config.toml
d_expert = 32
n_groups = 8
n_kv_head = 2
vocab_size = 7966
norm_place = "pre"
rope_base = 26800.0
lr = 0.00286
lr_mult_o = 3.0
schedule = "wsd"
seq_len = 1024
doc_mask = false
train_tokens = 288100000
dataset = "wikipedia_en"
Below are experts of layer 2 (counted from 0) of a mixture-of-experts language model. Rows are named router (the router's row for the expert), gate (a neuron's input weights, with its number), up (a neuron's input weights, with its number) and show model dimensions 0-63. Each number is 500 + 40 x the weight over its row's rms, rounded and kept within 0 to 999. Numbers have three digits each.
Before each expert's rows: a language model's description of what the expert responds to. This comes from a sample of Wikipedia text that the model never trained on.

# expert 17
What it handles: Closing brackets and quotes. Closing parentheses and quotation marks, especially quotes opening song titles, speech or paragraphs, as in Producer(s), "Now That You're Gone".
router:518506520546515529520525597485442594517556545493499435569563535490589538460490473499505533539485543485573494467423462537508575522510506502496499500403507493445445552458455539441479551510491519
gate0:507456449496577516554534543526441550507530440452535508520543580470519585393546495451469485505533518485462510489456530480442603510484458553476533491514515520499487499494424483533477525482566488
up0:555492496492492581506537499572487456577553466437490485444535546445569523445472558471492456520559471499506531507487524471489541514442539513522488506470444432541563452518511495604526524493501569
gate1:508430504513519532508462511544529494430584501416479586481514415466509472516552501472509499543524494543515515475469501564430426469525452523463463488551501478497524439495546516452497454447482550
up1:502459474508465462502520575513403556506558455465546502517546499484474490517432531516537466506500524532485498452507534458459489550483532614507442510503410503471459440506498468413458589592502534
gate2:478506462467519561501516546500561546520505648554468549510507484483454530507494524486498547548506550471528462487502484532530529494495512539541508488511508567434463493515538439519496481489598487
up2:500482630479525496521515477426495534475417487468483521491484548435491516473527559537446471515492448496566457484482441551492480530490441457481546575510551463484543482545521521537479456532572450
gate3:437503501499530460498528477474511525480395548517544505522450563504543411464452528525472452473519526498436486565429517514513449567431510469518456523478481478540504510500501496528515492524452469
up3:464489491487510467484498511500464578535577504521551531512549480463454485527422446499520531511533441500487541526455470502501461458491476440441522503444338484501496408449478531464437554463524561
gate4:476497432518505462502553512516500496430482564566529459510550431482516474474486502472522449553550508480539506518481473464453436514475476481523464506476548544464497426487550454521447530513524593
up4:475497549501486455537485566479444484538460458444435499436453526514497528499463504593484515418485529422505469549512580535537488465491512557511511560471502466507523456504533457443471438502497538
gate5:442469545527454570480440505528534520459489510515503523566589530493497506424474558541491549552458506445482560476513542419481466442577561472460443512467488488521494510474546472529442479452504538
up5:514526483544419485559498529525537497465485501523525494548511511465494531380559539507550518522536579530570537438466448450428617527455462514505560496548485494465545466528453562490551479429462546
gate6:528549484496539476449505536521434503537504527480513518544519475404467498452493526505426473504535519456485456496572576503578428518389552467544479546526493484504457605465522491429454494508593496
up6:527484518486463502478524506454548463541540465507522491468506517464395483543509519478524447463488545497467534461432499504454471519510542475555471547557580528430453470494497512550498491469540490
gate7:493497449471486486490518472542441492469501558458497518532467495450486503518442552539467490525503489504502459536533505417484532504525535537576533433500527502581465515466449513451511576508536494
up7:490512519530463509522526508529489479491517483492480513484536466555528514536531564447537431556471541491459488454507503409513442532546565558544504500534521507502503519476479504421513564571516454
gate8:500581481496492550502540482423493543475489575514544477505546418459473577503500469489483475487492519466439486499510521450476495504470502474514550408479520523519466503495524470494403470512463496
up8:558554474461498456502538499504521594415461550520554542519457549457535438434486503508549483485549460441464556572464468484520370482509538486517517553469514466473474431489449555479456458463509451
gate9:492454565547437454541470532452487545504533486462529476454382499473574456492460483431527433539466522537454547525523528474427534540452447437463520543531496500416500465545503473469548477449479488
up9:512505487495450467516472513473484489586537507557419480528451453556504466481475537562537513458434509472427449478460516503480517453472434524548430518492453512485471473488532396534560518442502515
gate10:467445522537489523502493505491501559491588545429509517505603544455445529478538574474476519506501502512570513507470490492484539582484516565559505485495513559458533568464526521480468566476524493
up10:506425517466479460480551553513476525489511491515501528502517494548618507432493575453485490476469492520558533525540465521542438553422494470427512499468457592444531517567517504455513536508558443
gate11:530510572531459538505477510441517441507473553483514476570503469518492522480454453512560487541485502541513452429526454462556469521513526543477473482496449489505495500528499507470468505541417510
up11:548500517432489510495498469497434591536485554572504513514545523436504445486529531425506585497461436464549473535485464439545542488510502553571458534536504588529512519537501483556463437496489485
gate12:453556535533533473527479441487591516478475470494526507475524433427572523470467509561490497491486460457564413539502541495450493488492529492522478411512521513485516514507536537464417491507452438
up12:479478522523549515472451534497512521515486454383454517485478509464517521484519527475481539522533471538465427484570554500455485509535527516500454379541484465552463514535496509502444522519548547
gate13:474530621546527564499531464511463573505590489485522527466589495485450522443533493490491477532498540548504461542530547418532550501536477505498483491439584479456487461551501470450436431575474495
up13:575524474516472489467558524446475527452481487473453516496520571508530484517561531528506430477491531417522515444438544480513454517545521463506517500482525545549435517520522562499515449523517389
gate14:527463432511534509395502471480546545524417525514488518554538473473408447490485535525588470468506449493464487486541463540525477487493485541531522469536451517457460484528529504504513482510431570
up14:557477507545531486428459503593469504429572491537484525486526482453419530482478538481462558525494513547535467487511511517478487436458449499428500462509489496484474403553382495521511478518544519
gate15:552488546498531514510525508485522630475486481522543521607582494553469567495502461450427517477575421403466439494477529505523552534484504515467511455444463475515501525538439507498462488497497513
up15:498425521497423432515574488574554489485482499538487512449546522512458466509409513593544550536524486498481448514461602530502480520525455437477477513453514516454510581526525533514566474558488565
gate16:508549539427540519475520479449561526475491592441444456600531513535520520459446481502476612504480484520491471529496524470530523455434470444482489459454452499507475545535433514486460532522500497
up16:451476428538507402482487544477507514502467393541502519485438558459527511496507484504536510455500499520500519502532531547491510491525511528448532510481510490569453430554422473483513548580497483
gate17:506473484527501503486522499456475506488479569531447468569589436453470517495529481471532472542539514543439459489533505561457530548519462450557561514458484493488536497523371526504500495578529547
up17:545538532491515443521526558484485404532551536447561445461527507436514448536520562521486420524496485449453490448525492445439459519512515484472451469526566547455492577531520480465486487513504560
gate18:534528450518442467448526410480514526432427511486519536514493504521506534467513463475494467461505464464467482451407508503481495574419467487454493511517545495505561424450521514440438491615450544
up18:509499553474519548569493536556428495501516526463529513522564588529488503440499596541475540523472511477480465518458513486491546519471495442535494494514521497521495593489501512456521408496465518
gate19:492479601467564582485434453526458528484514471462499512608543499499545508464455505481521507586455525515487483470428553539504446501555504510483543552484516458548493444448493492557515524469543511
up19:445465469565544469489518472461569543524478500447557508424511466475420468563515458516488481519469482525439481503501496519489539499477564497491494468410491429387514541511450502461518495426472553
gate20:516519543531443446514479498495468511516579580491544555555520566480467429452489469473556454557545492496529475474517501505516494510470484562550481509492480498454546497456483571461532555515464516
up20:459436495531499533550475412505493521540552464518493473465560475496547517582485515480500448494439526465511484491476434474493504499522509585488491500451484487522512457380491573413531562527475553
gate21:496457568544534506480430470553487515508535564454493553505499434538520480505449479470491482486498436522542499464440517505512444499439469503434477554584512431439568531429496468490487595489500471
up21:456480499485503543515425467500521507431488441471492546527498503467503536461474503504503563526604496526557465519408473523432520494449501540556506499525476490472520464474462560580506507449479535